{
  "num_hidden_layers": 10,
  "hidden_size": 448,
  "n_experts": 64,
  "d_shared_expert": 384,
  "hidden_act": "swiglu",
  "moe_layers": [1, 2, 3, 4, 5, 6, 7, 8, 9],
  "router_score": "sigmoid",
  "routed_scale": 2.45,
  "balance_bias": true,
  "init_std_router": 0.00711,
  "lr_router": 0.000222,
  "vocab_size": 8192,
  "norm": "rmsnorm",
  "dataset": "wikipedia_en"
}
Below are experts of layer 4 (counted from 0) of a mixture-of-experts language model. Rows are named router (the router's row for the expert), gate (a neuron's input weights, with its number), up (a neuron's input weights, with its number) and show model dimensions 0-111. Each number is 200 + 30 x the weight over its row's rms, rounded and kept within 0 to 999.
After each expert's rows: a language model's description of what the expert responds to. This comes from a sample of Wikipedia text that the model never trained on.

# expert 11
router,215,193,281,235,216,188,214,241,184,141,210,213,236,166,279,169,200,152,204,266,179,199,267,197,142,222,192,181,193,172,181,198,168,188,229,229,231,200,234,211,212,194,217,176,142,188,214,218,132,175,216,222,163,206,222,167,153,269,211,165,195,250,207,189,128,227,192,210,205,215,178,218,185,196,200,175,184,234,182,206,200,209,224,209,193,178,179,163,241,204,203,205,250,226,240,202,163,210,161,223,189,208,168,282,180,202,238,233,178,212,190,143
gate0,216,190,227,211,238,213,232,233,237,245,209,222,217,198,211,190,255,153,177,165,239,138,222,156,230,188,212,172,235,186,207,204,218,157,157,214,235,218,251,205,233,232,216,200,228,191,170,151,137,248,201,227,174,235,177,223,219,239,237,214,200,183,194,192,194,234,200,207,156,244,194,233,143,206,218,228,192,232,167,183,256,232,238,226,193,155,233,246,245,224,188,197,180,208,207,225,213,232,201,155,185,227,166,213,173,211,241,207,237,228,233,201
up0,198,224,205,204,188,197,192,191,173,220,171,245,223,163,202,151,223,154,205,166,173,170,207,181,170,160,230,135,207,198,207,274,187,166,212,224,203,240,181,200,228,226,165,218,191,273,189,167,182,215,169,254,221,164,165,201,198,245,136,185,144,221,205,201,179,244,242,138,246,215,216,145,143,228,205,194,203,216,294,234,183,232,199,193,172,165,198,165,195,168,200,179,182,174,210,166,193,184,192,223,151,192,233,247,220,228,226,264,188,205,157,222
It responds to: Table pipes, dashes and header words in sports and awards tables, such as football, medal, Team, Cup, FW, season.

# expert 13
router,218,188,219,228,185,196,219,232,182,234,165,210,196,180,226,163,224,153,179,229,224,220,225,186,207,213,162,190,176,197,194,208,176,180,218,177,258,226,185,222,177,206,199,161,207,239,254,236,224,195,195,240,176,151,177,204,184,186,184,180,157,171,193,157,168,234,197,230,185,158,148,185,205,177,185,227,159,172,159,192,221,198,198,254,177,217,190,184,168,223,208,175,195,232,225,152,229,213,190,245,212,193,190,290,158,209,216,232,179,126,289,150
gate0,169,214,184,231,174,172,182,150,182,191,197,233,220,229,222,221,200,239,185,156,226,190,193,224,229,211,178,231,211,205,255,251,176,170,191,164,167,206,155,180,236,177,193,173,236,241,180,153,210,190,212,182,192,227,181,221,158,164,269,216,175,187,233,247,194,171,245,217,236,259,141,172,180,169,245,247,143,179,185,232,182,218,211,222,200,177,195,211,182,234,247,242,229,150,160,178,178,211,149,181,166,195,174,199,155,194,196,184,159,244,162,189
up0,231,167,198,181,184,189,229,137,193,236,204,129,216,224,189,227,197,195,196,177,195,201,171,159,239,176,206,237,217,199,204,194,182,245,188,155,239,224,134,198,183,219,171,206,211,195,166,220,248,237,196,212,189,218,170,176,224,174,260,177,198,222,203,241,219,124,232,159,188,246,176,163,210,196,182,200,215,176,206,186,207,172,188,167,210,188,200,202,186,227,198,166,161,232,210,206,225,202,166,196,236,184,172,161,208,195,223,213,202,257,244,180
It responds to: Nouns for creative works and their release, such as film, album, song, version, audiobook, often near quotes or parentheses in discographies and filmographies.

# expert 48
router,216,166,228,236,204,205,199,198,211,235,207,261,137,165,250,168,169,191,207,283,157,191,221,198,191,195,204,186,229,199,160,196,204,170,210,199,226,277,158,225,196,206,213,231,126,208,182,214,180,188,173,197,147,174,209,202,170,183,185,154,155,246,247,191,164,252,222,231,184,201,158,174,189,202,235,183,241,194,161,160,232,194,186,198,198,206,188,194,204,214,230,178,218,207,240,215,176,187,162,191,203,220,155,245,211,153,220,227,177,200,185,176
gate0,156,190,236,248,211,208,167,241,218,228,207,169,159,179,196,212,168,222,175,222,181,220,161,150,176,172,240,179,218,234,171,228,218,196,169,229,174,159,167,216,204,192,212,223,191,203,184,192,192,182,190,245,144,246,273,233,248,208,187,218,232,153,142,165,208,236,199,192,204,183,194,187,202,206,217,216,192,180,177,196,214,213,162,245,236,222,182,200,207,196,241,156,203,192,233,200,156,143,202,232,214,225,194,258,227,157,264,203,195,211,236,160
up0,167,140,180,187,201,209,208,230,127,167,209,173,200,131,193,193,173,258,181,256,193,219,196,191,207,211,178,217,203,174,239,175,245,188,170,180,192,215,205,224,202,214,199,218,149,150,206,196,252,195,191,254,287,220,169,203,237,210,192,266,175,231,199,221,227,137,210,189,207,199,201,164,168,178,186,240,113,176,256,198,199,170,254,193,232,158,242,202,205,212,202,171,163,208,174,237,259,201,230,204,168,177,221,161,174,177,179,171,217,208,174,213
It responds to: Pipes and line breaks in election and vote tables, plus capitalized word-start pieces like C, Mu, Per, Dis, Pan.

# expert 43
router,194,183,206,173,198,154,175,247,172,207,203,242,192,205,199,134,120,152,168,212,175,226,195,242,213,163,211,161,195,225,216,192,137,204,174,247,224,230,190,156,210,164,170,187,153,164,221,188,206,209,219,202,167,189,190,205,196,216,194,157,192,219,205,119,224,190,180,236,169,213,204,200,174,172,214,236,219,210,148,201,206,245,226,204,206,173,225,229,228,250,256,170,181,233,219,170,195,202,192,181,195,179,168,234,171,147,197,190,187,175,179,183
gate0,186,222,195,203,190,204,272,232,162,184,212,189,202,144,218,255,229,172,189,222,200,217,159,185,159,183,225,194,222,233,185,128,227,208,251,168,245,228,196,218,201,219,205,220,188,182,196,201,178,214,172,235,240,196,195,224,178,221,195,186,181,175,204,214,200,204,178,230,262,176,213,194,202,214,181,248,194,184,209,205,257,221,199,210,221,167,187,185,197,287,215,219,195,188,212,199,182,195,156,182,210,203,213,217,187,207,191,182,214,225,209,218
up0,168,201,181,238,218,191,151,204,204,182,189,184,246,183,274,260,247,228,163,231,179,234,187,204,197,229,161,231,196,191,180,145,202,225,225,216,207,222,145,206,226,248,160,231,203,195,177,220,193,138,180,139,131,224,179,162,194,197,226,156,195,191,189,188,207,230,214,158,213,203,199,258,224,213,160,225,268,245,182,138,178,185,198,220,220,249,187,229,238,177,214,253,159,207,180,161,234,234,251,199,144,210,161,167,208,216,246,223,207,202,215,233
It responds to: Pipe separators between cells in Markdown tables of sports results, statistics and lists, plus table divider rows and some semicolons and colons.

# expert 57
router,209,161,199,271,186,203,182,275,174,194,156,183,215,217,181,112,169,163,241,215,192,183,186,216,211,184,219,245,226,194,182,160,199,174,225,260,169,195,201,197,164,190,140,180,142,192,228,198,198,185,232,187,161,212,181,191,185,156,208,155,187,199,168,181,151,203,170,191,189,195,157,172,198,214,243,188,210,239,143,178,260,220,211,230,119,209,206,205,162,215,245,151,239,200,268,174,183,211,192,188,177,202,187,230,208,205,177,205,156,196,198,179
gate0,282,212,206,179,210,182,218,190,187,169,233,214,199,178,168,176,162,202,248,249,199,176,206,197,197,241,144,204,183,263,218,169,214,180,161,228,192,170,249,240,213,174,204,196,217,207,204,176,165,237,217,176,185,216,176,199,216,215,231,207,256,225,245,277,186,213,207,197,215,184,196,168,177,207,173,228,226,233,204,213,185,192,191,179,141,213,210,230,236,227,217,189,232,228,194,203,172,207,203,266,176,206,205,190,168,186,223,198,175,216,214,194
up0,109,176,189,197,179,189,187,180,225,155,234,162,155,173,179,235,182,236,250,213,251,237,185,186,185,163,186,179,176,230,188,160,234,210,168,209,206,199,186,195,207,182,219,228,125,231,194,233,226,199,192,203,183,198,159,192,199,233,235,165,176,176,193,224,237,194,220,194,180,267,235,214,251,217,211,269,226,198,170,126,187,234,185,176,225,230,194,177,173,223,189,164,191,207,218,235,207,209,170,197,204,200,237,109,293,240,220,186,217,170,185,207
It responds to: Finite verbs, auxiliaries, past-tense endings and prepositions after a subject, such as was, were, has been, released, Succeeded.

# expert 37
router,226,225,241,230,234,177,170,192,223,229,208,260,193,216,189,187,192,163,173,290,146,184,178,260,139,206,183,219,190,218,166,186,145,160,205,203,210,183,180,189,193,159,176,187,172,157,230,204,182,181,184,250,175,222,163,188,170,189,205,179,168,175,170,144,206,194,190,190,208,113,158,186,202,240,197,146,239,224,178,173,256,221,166,253,259,187,196,178,191,185,232,165,238,198,200,212,183,226,153,198,168,246,204,245,126,227,248,206,172,199,209,192
gate0,212,162,139,217,276,197,230,226,206,137,209,231,227,195,220,202,212,201,211,248,186,176,207,219,219,237,187,191,236,215,235,217,230,186,225,228,204,146,245,200,194,169,205,232,171,175,183,205,124,243,184,172,214,195,203,221,202,195,178,245,200,206,191,257,197,214,212,182,174,174,148,155,238,231,214,233,220,181,214,148,133,233,205,191,204,201,204,245,175,243,241,218,194,195,199,233,215,187,193,208,191,169,179,183,258,177,187,187,286,190,199,187
up0,243,174,287,227,246,184,190,218,178,275,186,209,206,177,212,225,203,257,192,167,167,207,249,190,265,196,231,179,225,179,212,168,199,223,246,198,198,168,183,251,236,219,198,211,169,195,201,267,205,189,209,233,207,175,186,241,206,174,176,231,190,258,200,211,195,202,187,190,195,192,213,186,155,179,196,232,183,205,228,204,235,164,204,151,232,161,188,195,217,202,164,211,181,183,206,194,233,175,231,215,200,160,212,174,224,246,167,208,210,216,214,169
It responds to: Opening capital pieces of names and titles, such as O, Con, Ne, Bar, and the pieces right after them inside song titles and surnames.

# expert 49
router,166,174,214,268,157,132,187,227,171,263,179,169,181,198,196,171,182,192,154,211,201,167,176,245,160,191,218,223,187,219,241,152,205,158,262,215,220,169,150,187,172,239,192,243,170,171,277,210,181,190,211,211,193,198,176,205,204,171,246,162,157,210,215,188,201,181,197,239,151,175,183,167,186,231,196,188,207,205,215,171,244,200,192,289,131,198,194,168,189,215,238,176,241,201,231,134,221,254,146,245,209,208,167,203,244,168,195,195,144,190,261,176
gate0,204,220,208,159,221,212,182,194,202,203,201,178,213,203,227,203,247,173,213,256,203,195,152,216,229,219,185,209,173,230,206,178,163,256,241,289,244,223,174,214,159,170,199,254,164,210,258,206,173,168,233,205,171,191,232,205,251,203,160,156,222,201,233,216,202,180,254,244,188,167,238,254,164,219,138,198,168,179,157,156,184,243,212,188,225,223,203,208,151,186,214,135,155,229,139,174,216,238,135,202,213,181,182,215,184,192,195,222,186,214,216,202
up0,208,242,196,170,221,237,189,202,210,146,232,175,207,256,168,199,210,160,212,219,200,189,208,121,194,172,198,186,194,189,162,223,235,168,146,149,178,231,217,178,143,184,211,192,207,198,237,218,187,178,200,184,216,229,272,198,192,171,205,163,214,213,180,267,213,155,169,155,174,241,210,163,180,197,230,191,241,240,214,183,168,201,221,182,189,179,200,228,170,217,221,230,196,183,226,175,125,211,214,189,195,213,269,216,199,251,224,226,182,154,167,203
It responds to: Prepositions and conjunctions right after a noun, participle or comma in prose, such as in, of, and, by, with, from.

# expert 19
router,171,158,200,226,163,178,170,215,179,238,167,220,166,161,218,136,196,159,160,190,194,211,187,226,169,170,235,196,211,182,190,163,164,191,230,168,211,190,136,173,197,221,224,198,193,193,294,207,184,156,195,219,191,211,200,201,190,203,218,141,233,201,177,159,219,219,224,160,216,200,155,147,176,257,190,182,242,217,209,187,189,209,190,196,177,196,187,161,155,225,189,161,210,238,237,181,181,229,172,223,209,245,179,250,194,193,252,259,215,189,196,158
gate0,249,167,239,216,152,195,230,219,191,158,170,210,233,223,215,125,159,211,211,193,198,182,189,169,197,180,141,195,227,214,201,200,242,184,199,202,210,208,157,189,202,252,210,156,221,220,197,225,180,191,196,166,203,232,193,192,124,219,206,181,173,131,163,248,253,256,181,191,205,176,200,184,244,211,225,205,220,235,238,146,232,158,244,214,132,234,184,157,197,221,174,217,253,212,222,242,170,144,211,156,211,222,257,174,221,193,226,187,272,253,218,188
up0,217,215,214,183,285,194,210,250,235,184,166,241,170,250,197,195,212,214,214,180,212,189,199,211,171,146,230,225,195,221,158,164,186,214,184,237,175,211,171,197,151,145,161,249,182,189,221,193,199,210,229,169,188,272,225,249,190,201,218,163,281,192,164,201,190,171,182,212,232,241,209,176,166,200,196,179,204,201,237,195,251,225,217,237,229,246,177,228,193,233,165,203,142,222,197,172,206,142,162,210,169,251,192,197,190,221,235,220,218,193,248,221
It responds to: Articles, determiners and possessives after a preposition or verb in running prose, such as the, a, an, his, their; also LaTeX braces and equals signs.

# expert 31
router,211,183,209,269,170,158,166,201,174,278,211,237,177,213,198,153,223,142,188,243,237,148,217,263,144,212,162,161,205,211,182,213,207,182,230,194,247,196,178,163,188,151,173,188,206,182,267,206,208,169,183,217,122,180,161,237,163,189,190,203,172,180,187,172,200,203,170,212,206,190,181,190,240,181,222,187,188,226,215,185,212,243,186,178,189,222,231,201,208,246,242,230,270,244,187,195,265,211,192,225,240,195,226,184,194,165,237,217,217,198,153,255
gate0,177,189,225,225,136,125,193,210,159,200,261,241,169,184,242,211,153,148,200,200,236,226,257,196,191,189,231,216,223,209,236,256,174,181,215,128,154,203,233,165,226,141,213,180,204,186,197,249,226,223,175,192,216,183,231,199,126,177,265,150,224,201,237,208,234,187,197,189,209,203,200,186,221,250,155,198,170,195,198,211,210,199,163,256,252,206,240,164,255,190,178,220,191,213,189,164,265,144,243,191,208,239,191,184,198,186,223,265,166,255,255,238
up0,194,239,186,215,204,199,202,196,191,153,176,240,233,170,262,175,203,182,171,199,168,131,225,208,188,205,189,197,209,169,175,266,209,201,223,221,155,285,185,169,147,201,159,185,227,167,157,186,201,239,245,209,175,169,218,143,195,162,194,219,156,183,232,244,202,158,184,204,190,238,248,188,169,205,172,160,162,205,224,171,155,199,166,212,185,193,233,227,178,182,250,215,203,194,215,208,218,283,190,147,205,215,200,194,185,199,182,214,209,184,164,242
It responds to: Kinship and title nouns such as son, daughter, wife, President, Mayor, and second pieces of surnames at the start of biography sections.